Below are experts of layer 9 (counted from 0) of a mixture-of-experts language model. Rows are named router (the router's row for the expert), gate (a neuron's input weights, with its number), up (a neuron's input weights, with its number) and show model dimensions 0-191. Each number is 128 + 24 x the weight over its row's rms, rounded and kept within 0 to 255.
Before each expert's rows: "gets" lists some tokens that make up at least twice as much of what it gets as of all text. This comes from a sample of Wikipedia text that the model never trained on. Tokens count by the router's weight.

# expert 3
gets: "\"", "\n\n", "==", "\n", "== ", "==="
router [143 119 137 138 145 172 117 139 145 133 111 113 152 102 151  88 117 125  88 102 145 165 134 122 131 164 137 114 109 123 109 124  91 144 108 105 134 122 107 136 150 134 147 145 148 195 166 151  87 127 135 118 101 144 131 109 147 152 117 138 164 109 120 114 142 130 158 102  92 121 129 139 132 166 114 130 114 136 111 138 141 106  97  93  96 179 162 130 139 108 143 161 102 146 160 147  77 106 133 178 106 113 131 122 140  93 101 105 123 148 129 106 125 146 166 108  91  69 145 115 122  82 114 142 111 145 125 114 137 117 154 106 132 111 114 170 136 123 137  88  85 136 184 143 156 188  97 135 117 121 153  93 110 137  82  96 153 127 160 105 136  99 165 105 130 139 151  78 136 116  99 142 111 120 132 142 119 116 135 138 143 171  99 165 140  96 161 141 128 162 151 162]
gate0 [131 148 118  99 156 145 134 140 149 133  88 149 155 139 149 129 100 157 129 144 110 167 105 119 175 109 144 140 168 107 127 127 179 142 154 165 160 137 107 163 148 139 109  89 146  97 125 131 134  90 122 107 115 126 123 132 113  91 121 132 150 116 147 164 114 118 162  83 161 127 163 105 122 139 161  96 109 109  84 130 137 126 105 160 148 132 125 127 165 114 111 155 138 151 177 164 143 130 151 124 152 154 130 128  99 162 124 103  74  83 126  74 126 100 166 139 101 133 149 106 116 106  78 133 157 120 114 124 152 128 115 115 123 108 105 140  95 152 141 101 103 121 154 115 115  92 111 118  90 137 184  69 147 130 151 116 108 155 119 119 146 146 146 135 148 106 128 149 143 142  85 149 141 143 116 151 126 157 116 160 109 148 133 170 109 132 170  79 100 102  99 144]
up0 [101 133 103 119 172 141 106 134 164 147  78 127 119 135 144 162 127 129 118 145 112 121 133 124 178  98 182 141 155 105 118 100 152 124 144 173 141 130 107 180 154 154 118 117 148 116 116 151 134 144 107  93 134 110 129 148  98 117 129 121 124 122 122 172 124 114 131  92 160 123 143 115  88 139 144  97  99 152 143 153 115 139 112 141 134 121 138 114 188 144 124 147 123 128 143 151 117  87 150  99 171 158 128 121  93 143 122 135  91 110 123  75 102 135 158 113  82 198 156 101 124 128 112 143 156 146 135 132 153 161 139 102 129 146 103 127 124 127 161 106 110 112 161  90  94 124 103 127 110 160 181  99 114 180 139 135 115 165 124 110 123 127 143 135 112  87 121 129 173 126 110 151 133 134 128 146 112 137 150 133  61 105 133 131  79 122 162  90 109 111 112 157]
gate1 [132 145  78 118 126 112  93 121 123 138  91 128 103 132 137 131 131 117 104 165 148 112 164 118 126 143 151 122 142 166 140 112 107 123 134 123 131 153 135 125 132 101 121 132 121 136 182 113 126 122 147 139 107 127 162 139 138 149 148  92 104 118 165 138 146 129 139 100 120 131  92 147 122 129 154  83  78  66 115  66 153 148 158 173 106  93 108 131 114 107 137  89 112 130 148 132 156 179 143 133  95 131 163 113 155 155 126 146 110 105 137 144 134 114 154 166 143 102 110  97 110  92 116 176 103 114 159 107 158 114 110  98 116 121 110 122 157 115 111 150 153 166 120 126 153 124  97 135 117 145 110 109 101 104 171 133 112  82 150 145 131 163 119 150 118 135 106  89 147 164 155 167 147 105 118 137 130  94 134 182 143 108  92 145  95 126 100 103 128 137 206 137]
up1 [143 140 134 148 144 123 112 123 138 159 142 147 114 111 104 159 127 117 150 108 149 135 145 112 122  98 118 147 157 159 112 122 128 108 150 112 138 150 163 118 116 104 116  75  94 128 142 128  81  95 127 124 121 134 137 155 133 136 134 131 105 135 118 128 199 165  79 158 120 160  40 126 147 106 108 103 142 128 109 127 129 122 120 160  91 153  89  97 149 114 138 118  94 146 148  99 175 157 142 149  95 109 116 121 121 151 127 153  86 107 124 141 102 140 119 147 124 105 143 116 138 135 110 117 125 184 152 124 131 111 139  90 133 155 128  95 102  65 158 140 145 108 115 127 147 101 104 168 126 149 125 108 128  94 118 119 111 122 132 119 129 141  89 126 143 110 134 160 121 137 132 113 151  74 122 112 151 108  77 149 161 136  46 112 108 111 193 127 139 143 101 125]
gate2 [127 132 151 127 159 143 111 122 157 137 104  91 124  60 146 173  91 125 135 140 139 131 118 124 117 155 155 138 150 145 143 112  67 172 175 148  99 156 163 115 109 123  90 154 127 152 153  66 134  88 134 145 141 127 132 161 136 109 155 113 154 123 156  95 140 125  82 118 115 158  96 126 138 105 132 127  85 164 125 159  87 134 112 161 121 129 141 113 131 113 146 134 119 140 124 131  93 110 106  90 144 109 125 136 151 148 118 171 120 128 133 111 153 133 111 117 140 119 154 114  77 125  95 158 151 145 147 138 136  77 120 116 160 114 131 170 135 155  87 122 133 162  91 121 105 124  89  82 170 127 131 125 112 174 147 125 125 117 127 131 128 183 114 178 144 149 155 136 112 142 108 136 143 138 127 147 179 133 127 115 163  99 138  72 113 136 120 111 116 131  92 119]
up2 [126 144 114 107 109 147 166 152 105 106 132 149 170 133 124 130 129 151 122 132 138 131 135 143 109 143  83 131 126  68  79 138 134  99 104  96 139 148 105 186 151 160 139 118 168  98 156 149 127 154 101 152 152 112 159 160 163 106 112 120 131 170 115 164 132 100 135 146 147 118 157 134 127 164 148 128 156 165 125  87 154 148 157 128 123 114 122 123 109 134 103 112 170 110 167 115 165 143 149 136 109 139 157 113 138 131  99 118 136 148 155 144  85 109 106 106 159 114 123 176 161 158  96 101 130 102 124 127 165 152 147 103 107 122 145  74  99 113 159 127 128  91 175 128 115 125 187  97 117 156 136 136 176 116 123 119 147  85 152 115 107  69 159 105 140 125 120 117 114 115 151 126 105 106 130 127 124 125 102 142 146 152 110 163 118 144 111 129 123 187 113 147]
gate3 [128 150 154 118 126  85 121 134 123  82 146 121 159 143  93  91 115 127 118 129 100 161 158 149 153 154 134 124 132 117 129 141 158 137 139  96  90 127  66 133 115 115 170 125 123 150 121 131 142 131 161 138 165 143 142 150 163 123  73 133 126 162 128 144 129  97 124 162 126 104  86 158 122 124  96 146 114 138 125 141  95 139  87 122 117  95 130 104 107 110 145 124 120 116 117 127 136 134  92 159 140 125  90 133 144 156 106 112 118 122 151 158  91 159  99 106 105 123 175  96 133 108 116 172 143 158 112 103 169 115 179 123 157 141 164 103  90 144 125 105 105 114 115 122 127 119 177 119 147 138 176 139 142 129 119 132 135 165 101 144 118 137 129 116 149 164 124 119 116 117 113 104 163 118 176 115 135 208 155 138 112 171 166 129 103 118 134 111 188 145 172 112]
up3 [123 153 141 143 127 135 118 108 136 129 105 142 134 174 132  80 126 147 118 126 104 134 117 142 130 149 130 141 157  84 125 114 113 134 137 118  93 157  88 127 103  70 159 108 111 118 157 126 122 171 126 156 167 148 126 106 151 113 119 133 161 155 127 141 102 132 157 150 124  90 129 111 158  76 115 117 123 146 105 144  86  97 117 144 118  91  94 105 142 167 126 131 115  95 125 103 108 129  86 136  97 148 122 148 157 129 131  98 108 123 148 134 103 115 112 100 131  95 141 127 132 126 167 138 150 127 121  82 206 113 163 161  97 126 156  89 120 123 125 131 115 113 105  88 123 143 176  99 133 124 140 123 184 141 137 138 130 151 157 153 111 142 131 168 126 143 195 142 124 112 147  93 143 127 154 152  95 146 129 121 115 204 155 133 105  99 120 146 182 139 153 135]
gate4 [110 104 138 144 124 105 144 119 113 163 149  86 102 156 132  96 124 145 101 141 104 134 146 146 189 109 118 145 113  99  96 126 137 120  99 135 141 146 161 131 145 150 152 126 179 112 127 177 115 115  88 118 125 127 156 109 174 140 155  87 159 128  99 156 142 124 115 137 150 128 133 144 136 124  85 132 111 171 191 138 147 112 176 154 105 117 119 148 140 106 117 114  98 139 137  68  86 127 121 142 151  91 139 182 124 115 119 116 127 112 133 142 111 148 134  75 133 119 133 138 158 127 105 126 173 141 126 147 125 144  77  89 128 104  96 151 153 165  88 129 130 126 140  91 117 138 124 121 107 154 114 110 151 126 122  95 164 129 146 126 150 135 113 174 133 147 139 146  66 128 140  79 153 138 167 130 156 150 132 100 128 133 184 131 122 137 100 102 145 160 157 120]
up4 [139 126 127 159 132 127 123 129  95 134 105 158 171 117 118 103 136 167 134 153 173 147 134 133 142 134 112 138  84 103 113 116 137 114 144  94 166 156 144  95 106 104 141 117 131  82 121 108 122 145  84 117 153 144 114 101 182 155 167 121 165 163 132 143 165 125 121 127 116 149 102 174 148 169 110 119 131  74 149 134 145 129 134 107 111 152 125 111 118 151 144 109 122 133  90  57 149 106 121 147 169  66 174 169 112 118 139 121 159 127 151 133  91 140 125 143 110 137  89 149 123 149  62  94 169 118 100 145 120 167 113 102 114 125 115 128 144 132 120 133 163 145 123 133 131 114 143 126 115 117 120 114 171 136 120 135 118 157 140  99 144 163 128 148 111 134 149 120 104 146 136  89 158 100 103 123 135 143 155 153 172 119 155 144 174 146 141  89 131 138 177 135]
gate5 [142 161  76 143 140 134 125 109 131 146  92 152 104 126 104 150 117  93  87 142 133 127  91 136 134  75 160 171 149  94 178 155 132 157 145 155 136 178 129 122 159 164 130 126 137 165 168 138 114 134 136  99 128 114 114 114 162 147 132 118 179 159 164 166 142 159 114 129 158 157 127 157 202 100 108 102 154 119 150 157 152 100 143 134 158 118 116 129 120 151  70 119 105 161 133 146 100  91 122  87 141 170 143 120  86 108 133 121 168 151 102 125 145 111 121 143 117 126 145 132 134 103 133 158 126 115 126 148 133 125 170 116 124 184  89 115 107 128 148 135 130 115 140 123 111 134 135 109 114 121 129 154  97  85 151 116 126  95 127  97 114 101 141 125  92 143 132 109 119 125 135 116 141 109 141 141 165 103 135 114 116 180 151 131 124 113 153  67 152 128 112 120]
up5 [132 113 128  98  77  90 115 166 111 130 153 101 118 136 112 121 154 145 163 148 116 146 184 135  96 189 127 115 123 153 114 105 138 121 143  70 107  84 122 154 117 124 113 115 160 142 118 140 135 122 124 146 125 128 131 154 107 142 116 168 108 103 102 102 112 118 108 111 116  80 112 131  87 139 124 166 126 164 122 109 131 134 122 119 101 176 143 142 145  98 175 152 129  94  98 125 136 117 132 161 150 130 113 124 145 137  78 109 114 108 188 145 117 136 120  90 142 121 144 122  86 150  98 120 151 155 165  74 109 145 103 124 134  90 191 162 179 136 120 144 146 129 112 154 139 138 137 135 152 145 125  98 167 158 100 133 144 144 139 145 139 110 114 131 162  70 113 149 106 126 129 136 117 168 100 125 125 143 108 132 121  97  99 156 158 157 118 178 119 129 133 135]
gate6 [124 114 122 141  76 135 124 119 162 174 102 163 182 143  86 112 157 131 161 163 142 169 103 148 140 121 113 149 139 131 107 132 129 109 134 102 116 141 117 157 129 111 135  98 119 149 118 119 140 110 147 125 109 117  52 115 133 152 123 176 156 120 131 178 156 131 135 137 123 151 112 124 150 120  78  94 137 145 125 133 122 173  83 141 133 133 116 173 135 127  91 146 105 105 136 167 125  99 137  98 126 143 135  84 178 116 131 129 111 108 143 100 106 144 171 107 166 145 151 162 126 128 104 132 131 136 141 130 122 122 100 149 127 163  83 103 116 116  97 104 120 170 132 123 104  74 120 107 121 109 137 142  90 117 125 127 168 161 185  91 119 109 124  86 117 163 123 141  96 176 108 134 136 133 106 149 145 144  83 156 133 170 111 148 137 118  98 122 104 123 115 134]
up6 [119 173 121  80 118 126 115 124 151 133  79 160 182 155 120 127 117 115 117 104 102 146 124 163 148 117 151 113 118 159  99 157 108 107 171 118  79 128  88  83 139 152  93 154  98 147 122  90 159 109 167 158 147 152 103 137 123 142  91 129 119 131 123 141 138 139 152 143  83 115 168 141 182 176  66 110 145  96 146 108 139 129 121 136 125 150 127 115 118 128 131  94 137 120 148 130 114  96 107 111 134 140 134 129 126 139 135 138 130 114 125 145 115 147 135  86 142 108 200 189 135 122 116 167 119 151 118 173  95 135 118 121 140 171  97 100 134 130 178 162 132 157 130 108 128 150 108 109 121  87 106 144  89 133 130 116  99 121 171  96 143 106 125 118 107 102  99 115  96 132  87 133 142 114 144 166 118 124 144 127 124 123 154 143 151 125 107 152 133 156 132 114]
gate7 [129 104 107 112 128 114 109 128 156 136  96 131  94 152 164 124 138 128 130 112 154 120 156 134 150 145 174 123 106 150 117 165 156 149 147 146 133 150 134 110 123 121 116 112 134 136  95 133 144 108 174  95 139 156 119 152 158 123 116  63 120 115 178 160 138 192 160 151 140 153  96 104 149 104  93 144  75 161 147 140 146 153 141  77 120  79 126 125 104 104 136 125 113 116 141 155  92 139 116 117 140 153 112 132 124 128 129 110 105 110 147 127 114 115 104 115 151 154 169 135  90 144 162 132 127 150 168 119 132 132 159 139 160  90 128  91 136 123 153  85  75 127 116 178 159 151 122 159 131 129 118  90 108 107 113  88 164 132 148 135 130 148 141 125 102 104 120 108  94 149 163 140 126  83 151  66 138 125 134 118  98 137  99 157 127  99 140 129 141 110 161 170]
up7 [153 111 113 104  99 124 170 142 121  97 137 122 160 123 129 153 106 107 197 128 125 168 191 141 139 103 141 156 127 153 132 100 137 117 179  90 133  95 136 112 147 171 121 127  77 115 123 136 127 105 116 108 135 107 120 100 107 141 120 156 144 125  99 150 143 164 124 102 136  98 175 131 132 158 158 123 129 131  98 124 118 105 131 130 130 139 141 142 114 144 171 122 107 123  90 123 144 121 123 125 120 110 148 110 116 106 134 170 146 104 117 147 143 160  90 119 129 135  93 173 166 155 145  92 152 117  99 159 104 156 108 126 110 111  67 149 157 131 149 169  85 129 110 130 105 134 124 133  98  99 131 132 133 126 138 108 129 131 138 135 129 164 109 137 137 152 180  96 173 117 128 122 134  79 151 150 106  83 173 132 163 176 139 130 139 136  55 102 119 139 113 138]
gate8 [122 133 144 145 128  86 172 118 151 125 129 131 128 124 157  94 144 127 134 154 148 123  83 125 103 160 110 155 148 136  92 120 133 144  74 131  74 138 112 121  75 137 185 148 147 111 154 166 124 159 111 162 128 136 145 148 143 108 139 116 142 138 109 124 129 118 133 145 128 117 113 136 140 131 116 174 119 154 161 176 120 140 134 116 125 154 126 106  98 133 115 107 169 132 101 121 120  97 112 102 146 115 109 152  84 149 152 143 143 117 138  89 133 112 109  41 114 129 150 128 161 169 159 139  92 141 134 117 177 161 125 112 121  75 124 138 118  94 196 166  99 108  73 107 129 156 129 122 105 137 137 111 173 133 117 104 148 135 151 122 174 171 180 125 144 128 117 139 132 141 121 131 156 134 118 108 152 125 157 113 121 133 134 107 161  85 115 106 142 128 133 132]
up8 [153 139 141 129 117 137 101 171  97 130 136 118 163 132 117 148  78 142 143 111 104 165 178 129 161 107 126  81 125 116 132 131 105 136 150 125 131 138 129 128 143 119 111 115 102 143 138 130 127  84 132  99 133 119 116 106 101 119 163 136 123 144 166 102 116 146 131 119  89 183 155 128 130 111 128 128 134 129  98  74 115 109 100 152 180 120 108 159 113 116 108 138 105  87 137 159  94 166 138 134 111 126 174 116 136 143 109 141 140 155 165 194 108 132 127 187  91 119  98 136 124 107 111 106 150 134 120 151 116 108 116 108 117 136 135 136 137 165  85 108 161 150 172 153 129 105 140 126 197 123 175 154  81 135 157 139 128 130 101 102  73  99  93 105 123 130 104  95 128 120 117 114 122 160 146 125 126 104 160 143 115  92 110 121 131 180 161 149 139 132 133 141]
gate9 [105  81 138  96 174 108  96 110 119 131  81  97 149 115  66 118  91 142 110 173 118 142 110 128 101 123  88 109 157 129 133 156 150 117 133 143 177 159 128  73 150 114 105 114 104 133 128 104  97 131 111 139 128 151 134 149  76 108 126  86 162 139 152 158 112 143 138  72 144 142 145 134  92 109 136 124 156 124 154 134 149 130 131 103 148 160 126 139 164 158 116  96 117 103 113 167 162 129 136 128 160 124 186 106 144 157 137 109 148 126 123 130 131  77 128 136 102 165 136 139  94 119 124 108 116 116 115  97 103 134 142 191 104 133 108 120 112 104 107 144 122 101 110 128 131 130 121 163 124 132 122 118 126 133 105 146  99 123 138 109  98 102 134 122  90 155  86 119 121 152 114  96  78 123 113 121 144 115 124 155  78 101  95 143 173 113 127  85 125 131 169 126]
up9 [128 113 110 164 111 178  87 115 157 142 109 140 113 115 136  99 134 142 139 124 157 136 103  88 133 177 150 140 123 127 137  99 149 146 125 128 110 126 159 142 103 137 164 138 121 111 166  81 143 121 120 125 174 156  86 143 145 157 120 125 114 127 125 111 145 103  66 177 116 114 112  91  98 133 134 121  87 134 152 121 128 133 170 134 139  96  93 164 138 139 138 103 143 180 141 113 113 153 135 124 117 114 107 145  83 125 175 141 130 151 143  72 107 135 153  88 123 111 152 140 123 139 154 127 116  91 101 193 130 166 163 120 139 149 142  85 105  89 157 144 147 149 157 146  93 127 137 133 170 101 113 106 132  99 124 138 142 101 144 171 135 155 136 146 137 147 146 150 120 136 139 142 108 127 127  94  90 142 126 120 151 112 101 141  53 142 161 119 152 152 132 135]
gate10 [136  84 158 137 146 116 129 116 160 153 121 152 110 156 157 148 123 110 138  97 152 141 184 153 105 109 138 157 114  74 119 162 140 130 149 121 134 140 113 130 130 156 127 141 130 134 172 105 116 149 118 143 112 116 122 145 174 126 130 149 133 125 128  89 110 127 120 146  94 121 148 101 186 116 154  88 120 122 113 123 126 172 122 113 111 134 161 160 103 138 137  89 165 178 174 112  91 143 102 174 125 103 171 140 170 104 125 105 105 119 127 165 120 111 108 117 116 140 105 116  90 132 108 136 118 104  97 131 131 129 104 146 124 128  70 134  92 125  91 164 105 127 101 154 133 134 151 123 153 141 138  89 137 146 106  78 124 162 100 122 109 136 128 193 107 164  97 124 177 151 165 136 129 106 162 123 124 117 143 119 147 111 125 139 148 115  54 124 113 105 135 146]
up10 [147 147 137 115  99 137 168 141 117 140 124 149 148 124 135  67 119 164 101 124 112 137 117 126 169  92 132 137 126 142 177  92 117 117 111 116 156 118 130 130 154 104 125 132 141 110 127 154 138 123 125  93 152 148 161 105 101 112 133  83 111 147 128 169 149 137 143 146 147 141  84 171  83 126  91 120 120 103 126  79 107 100 146 141 105 111 124 135 163 115 105 152  89 112 130 140 168 105 152 120 123 159  95 149 101 166 156 123 130 165  98 129 154 141 143 127 147 106 161 111 143 156 140 125 140 137 145 129 114 132 128 137 134 156 161 140 136 142 164 140  82 130 151 125 158 124  90  91 119 130  97 160  90 159 141 138 120 132 128 123 128 149 117  88 150  88 110 140  84  58 126 141 176 144 109 120 127 120 105 104  94 125 108 132 108 153 204 136 152 176 133  82]
gate11 [108 134 164 120  74 116  85 165 142 199 116 155 147 123 123 129 113 143 158 126  89 121 178 139 140 169 135 130 133 140 157 154 179 158 127 136 109 126 119 141 103 106 135 123 138 117 114 141 126  85 144 125 148 151 141 125 132 115 165 118 129 111 160 105 107 136 129  79 121 170 110 118 121 143 158  94 157 102 131 117 162 150 120 102 155 126 127 147 147 121 148 112 126  95 106 136 114 153 126 130 127 144 121 119  72 152 129 118 157 131 124  93 134 111 145 154 174 102 125 131  96 124  94 114 153 140 104 154 146 167 137 127 168 103 128 141  92 115 129 158 153 140 145  68 103 153 111 143 187 102 118 118 119 105 137 130 101 161 123 149 142 153 151 105 131 146 127 115  89  89 128  67 108 146 119 134  96 160 131 127  82 121 129 114 153  84 147 173 111  93  91 106]
up11 [117 158 121 122 125 195 168 139 151 101 160 132 139 106 120 126 114 175 127 132 141 174  72 110 136 108 128 120  96 171 105 129  76 123  99 148 159 131 173  95 140 119 140 145 122  87 119 131 114 171 125 144 146 135 122 130 140 144 107 133 148 159 120 155 136  78 116 166  97 120 131 107 130 141  91 159  98 139 145 110 134 110 123 183 144 109 123  96 141 156 125 132 169 142 114 108 180 124 147 148 115 113 135 115 162  95 156 108 134 100 114 172 122 153 105 127 159 118 140 158 165 152 168 135 147 105 137 103 105 107  88 126 101 129 138 132 117 134 131 156 152 109 132 139 100 108 177 128 121 111 130  81 119 140 116 131  99  97 108  69 146 133 136 107 145 102 121  98 132 175 127  88 136 123 144 110 128  72 138 135 119  86  93 157 110 154 125 108 162 140 123 130]
gate12 [133 129 140 157 116 139 137 137 148 159 109 133 153 127  91 167 109 130 177 152 150 149  94 138 103 137 172 152 153 155 115 131 103 111 128 110 154 132 101 147 154 146 150 127 118 149 131 168 134 109 124 130 150 148  99 125 135 151  88 161  90 117 115 118 158 124 140 191 111 154 114 148 107 121 182 130 114 176 114 139 131 166  93 105 164  85  91 152 125 110  53 156  92 156 115 133 148 124 166 116 122  65 165 138 133 123 135 168 120 122 164 121  86 146  94 103 145 145 149 138 137 116 116 164 114 135  80 168 102 148 144  68 172 137 119 138 129 165 127 120 126 158 148 120 125 165 158 152 130 157 109 117 145 119  98 128 144 115 160 134 154 148 141 139 109  92 136 106 106 153 131 108 124  90 108 126 142 131 131 143 130 155 120 160 131 161 129 105 122 125 118 131]
up12 [133 140 112 116 155 131 130 106  91  99 145 118  95 127 109 138 151 138  99 111  86 117 184 141 146 113 117 113 145  76 133 153 155 152 141 134 119 134 130  96 138 127 131 107 122 134 141  68 116 141 126 132  86  98 172 122 143 111 149 116 135 177 117 166 126 121 130  81 131 135 107 124 134 142 123 135 117 112 178 130 105  82 169 174 105 187 168 123 110 155 199 113 123  99 119 136 126 144  96 132 133 121  96 131 148 140  76 126 124 143  93 197 158 102 137 146 120  98 107 108 144 131 116  87 118 122 173  89 132  84 100 163 126 103 125 107 127  76 152 134 121 132 113 139 106  74  95  98 131 102 130 138 117 121 146 121 130 153 106 149 113 107 110 127 149 135 140 164 142 123  88 136 104 140 154 146 133 145 132  91 108 109 153 109  96 127 132 158 137 132 139 121]
gate13 [138 134 120 151 189 137 122 128 169 152 130 154 163 139 192 141 134 124 138 139 131 115 145 149 114 135  88 103 118 120 126 113 151 121 149  75 146 154 154 133  87 142 147 134  89 111 164 145 151 111 118 128 147 160 116 114 151 181 132 143 120 105 152 142 107 127  75  81 169 176  93 138 146 114 106  85 118  82 148 109 147 120 160 157  92  99 112 107 139 104 120 109 114 141 111 150 160 124 136  97 134 150 134 119 141 130 143  75 166 124 147 132  88  78  93  99 127 158 122 122  93 129 182 172 168 146 182 118 145 133 145 115  99 131 149 132 145 124 105 126 135 112 159 136 145 124 172  93 134  97 160 114 121 137 131  97 126  93  99 103 126 119 122 139 159 136  96 100 130 104 115 115 120 132 139 115 128 159 136 142 116 128 151 159 112 130 125  93 152 110 156 102]
up13 [133 130 107 158 152 118 140 123 171 122 165 137 135 143 180 144 136 127 147 125 105 154 157 144 155 120  80 119 107 114 107  89 157  98 159  87 179 118 142 127 102 117 111 174  99  89 143 125 131 190 133 160 122 166 120 136 144 163 125 137 125 124 117 104 116 128 123 103 122 174 136 125 127 121  67 125 107  81 107 124 141 137 152 151  94 119 118 124 155 134  96 174 151 104 105 163 181 125 126  90 114 152 108 136 134 129 106  65 113 131 144  99  72 121 113  99 141 118 138 138 134 120 144 144 139 121 154 135 143 169 120 108 112 144 152 113 152 149 132 142 123  98 148  96 144 135 171  88  98  78 132 141 109 134 159  92 106 152 110  98 138 114 122  91 154 131  98 107 141 102 148  82 129 150 133 141 115 147 107 167 117 128 160 137 139 143 127 104 165 154  98 128]
gate14 [118 135  94 148 108 103 109 169 109 135 100 160 161 132  80 128  64 137 148  78 106 137 148 135 118 121 133 108 177 120 123 150  96 145 166  91 157 145 126 119 136 123 129 123 146 105 166 168  88 123 100 143 125  90 141 109 132 129 144 111 116 126 118 116 147  84 144 151 118 119  97 148 137 158 126  95 102 129 116 122 130 161 108 137 153 134 126 105 124 177 103 106 116 105  78 107 130 115 109 162 115 123 121 188 129 127 125 146 166 146  81  90 107 104 128 149 155 120 136 100 123 165  80 130 167 146 113 124 146 133 116 102 109 107 122 142 125 144 122 137 135 151 149 126 105 147 135 145 100 170 172 103 136 123 143 105 134 106 120 104 158 118 163 122 135 129 125 142 160 160 170 137 154 107 137 157 168 117 104 128 149 142 143 138 111 164  93  98 122 167  60 175]
up14 [138 126 121 130 145 138 108 167 119 113 201 140  87 112 134 131 172 125  94 145 162 111 115  98 130 128  97 131 147 160 143 115 161 125 125 166 138 146 130 128 116 139  96 149 127 149 115 143 142 138 117  99 133 144  74 116 137 118 124 169 145  94 172 169  84 138 124 118 131 137 113 127  86  87  92 114 155 113 137 143 126 141 116 145  83 141  93 117 116 132 121 133 123 182 133 137 123 127  90 135 131 121 165  86 150 140 154  87 100 110 145  88 174 196 141 159 123 162 131 147 111 109 127 116 144 107 156 140 144 113 151 140 101 145 131  93 148 115  97 132 136 130  88 117 102 141 146 146 124 134 118 156 113 125 129 158 155 148 100 150 136  84 114  95  98 155 163 129  98 155  79 143 146 136 135 105  77 140 138 150 114 150 129 119 111 134 147 159 123 128 204 112]
gate15 [135 122 128 130  99  76 101 146  92 107 135 175 168 160 150 152 119 126 158 160  76 197 140 114 139 112  86 128 133 127 112 120 151 131 111 114  75 134 152 157 119 135 125 147 125 155 138 183  85  94 155  89 118 121 124 131 121 174 103 144 119 106 106 119 102 108 126 164 123  78 123 141 128 130 124 133 130 128 148  92 117 116 132 131  98 122 121 137 166 136 123 110 126  94 123  98 101 177 125 114 163 121 139 116 100 153 126  97 172 128 157 115 139 131  95 104 102  87 136 103 132  84  90 137 127 112 154  86 151 109 107 130 152 122 150 133 123 162 121 147 158 107 115 122  77 133 129 138 130 186 114 154 127 145  84 130 173 182 138 122 137 130 142 112  94  86 118  79 122 138  95 142 129 156 127 165 104 141 126 142 121 148 141 152  98 142 119 140 144 118 148 126]
up15 [ 97 109 166 123 116 111 109 136 104 144 166 118 155 127 128 156 110 108 141 117 107 124  94 167 132  79 107 127 147 139 108 163 166 130  84 136 121 124 151 154 121 150 109 121 128 121 141 142 104  84 143  81 129 113 125 100 101 135 126 145  97 111  80 134 122 112 128 122 127  81 142 141  91 161 168 153 134 147 124 118 103 114 120 165  90 127 110 141 144 124 108  88 137 125  92 111 121 214 127 115 136 120 114 107 134 179 130 135 139 117 135 151 124 193 107 158 101 124 157 118 119 130 108 109 125 117 108 113 119 131 102  99 179 108 143 128 136 150 119 167 123 122 119 107  99 112  90 175 124 154 140 149 129 124 133 121 147 168 112 118 125 113 103 109 112  61 115 135 144 143  97 153 143 165 124 190 117 119 129 163 176 114  87 153 114 136 114 153  91 167 150 125]
gate16 [124 137 125 152  82 122 136 131 112 201 142 170 110 138 121  83 169 136 106 122 133 123 119 142 110 122 141 132 141 163 107 113 121 106 116 144  90 138  99 126 138 138 167 137 103  99 137 144 148 117 175 154 170 116 134 127 144 134  93  94 144  95 141 119 120 152 140 152 156  97 146 126 152 182 132 122 124 138 132 114  94 147 124 140 152 104 133 110 110 151 166 164  97 135  87 141 124 102 159 142 118  95 164 125 132 115 137 160 155 144 121  92 132 111 137 155 142 138 169 136 122 117  87 135 147 163 178 117 106 154 123  93 100 109  75 168 172 172 109  90 119 113 152 134 115 140  85 172 139  73 131 145 159 118  97  89 121 144 130 134 133 123 165 115 122  83 114 156 150 127 100 116  98 137 127 117 137 145 144 124 163  72 131 100 115 109 145 107 130  96 145 139]
up16 [197  55 178 123 108 109 136 132 144 106  89 104 122 132 123 135 168 117 112 112 157  99 122 146 125 156 155 126 161 137 130 112 114 109 109  99 140 162 106 139 132 121 127 118 120 104 134  95 145 114 160 159 104 130 151 135 131 144 148 149 120 115 123 162 132 162  82 162 138 148 202 100 141 101 146 128 145 167 111  99 122 127 127 143 112 127  98 159 113 126  84 125  86 135 100 135 161 161 131 120 139 160 175 128 145  95 102  99  84  90 152 118 114 112 167 149 131 143 150 119  92 166 132 101 102 182 143 132 118  65 132  99 113 132 142 103 124 107 127 139 131 124 152 134 142 144 135 142 115 129 134  74 113 148 139 114 132 125 116 158 155 101 152 128 134 170 146 122 110 140 122 136 108 147 115 150 103  98  76 136 115 108 104 119 137 126 131 161 119 137 100  77]
gate17 [126 108 149 100 152 133  81 163 126 101  80 138 101 113 122 145  96 121 100 143 146 118 155 126 164 147 128 127 116 133 125 101  81 152 130 107 137 149 127 146 142 102 131 148 137 114 157 140 163 151 120 103 151 139 134 125 120 129 153 132 108 110 110 111 127 121  58 141 110 126  92 123 106 102 116 151 117 130 157 130  94 110 135  87 132 118 133 169 126  96  77 155  59 105 127 135 151 152 168 130 154  79 152 176 101 122 112 187 120 125  94  99 138 167 105 128 139 121 148 100 122 103 104  83 119 177 129 132 102 137 126 142 124  79 120 161  90 147 105 161 151 130 127  73 111 114 137 145 107 100 114 158 138 169  96 138  96 153 141  97 130 132 139 154  91 114 182 118 136 124 143 120 100 169 110 139 122  99 139 139 143 102 152 128 130 124 122 116 111 133  89 106]
up17 [160 150  99 115 162 108 170 120 102 171 140 122 132 162 144 107 140 115 154 115 128 115 142 142 135 128 109 107 123  63 120  89 166 133 150 133 129 106  91 135 131  89 127 142 137 134 140 113 123 130 130 115 126 126 143 149  96 141 134 155 138 182 101 114 125  83 135 182 107 121 201 132 126 144 128 132 127 126 164 145 151 163 163 110 191 140 142 125 115 159 142 130 146  97 147 105 137 102 103 156 147 148 123 126 168 127 136 103 147 110 137 141  96 164 113  92 127 138 124 143 123 157 127 143 136 122  95 130 165  74 112 152 118 109 137  87 145 115 152  82 106  97 113 152 114 114 105 125 183 114 131 157 148 158 130 139 113  92 131 154 107 109 122 121 133 155  85 122 112 100  90  93 103 119 119 176  98 123 136 101 178 171 133 181 119 112 151 149 112 128 126 110]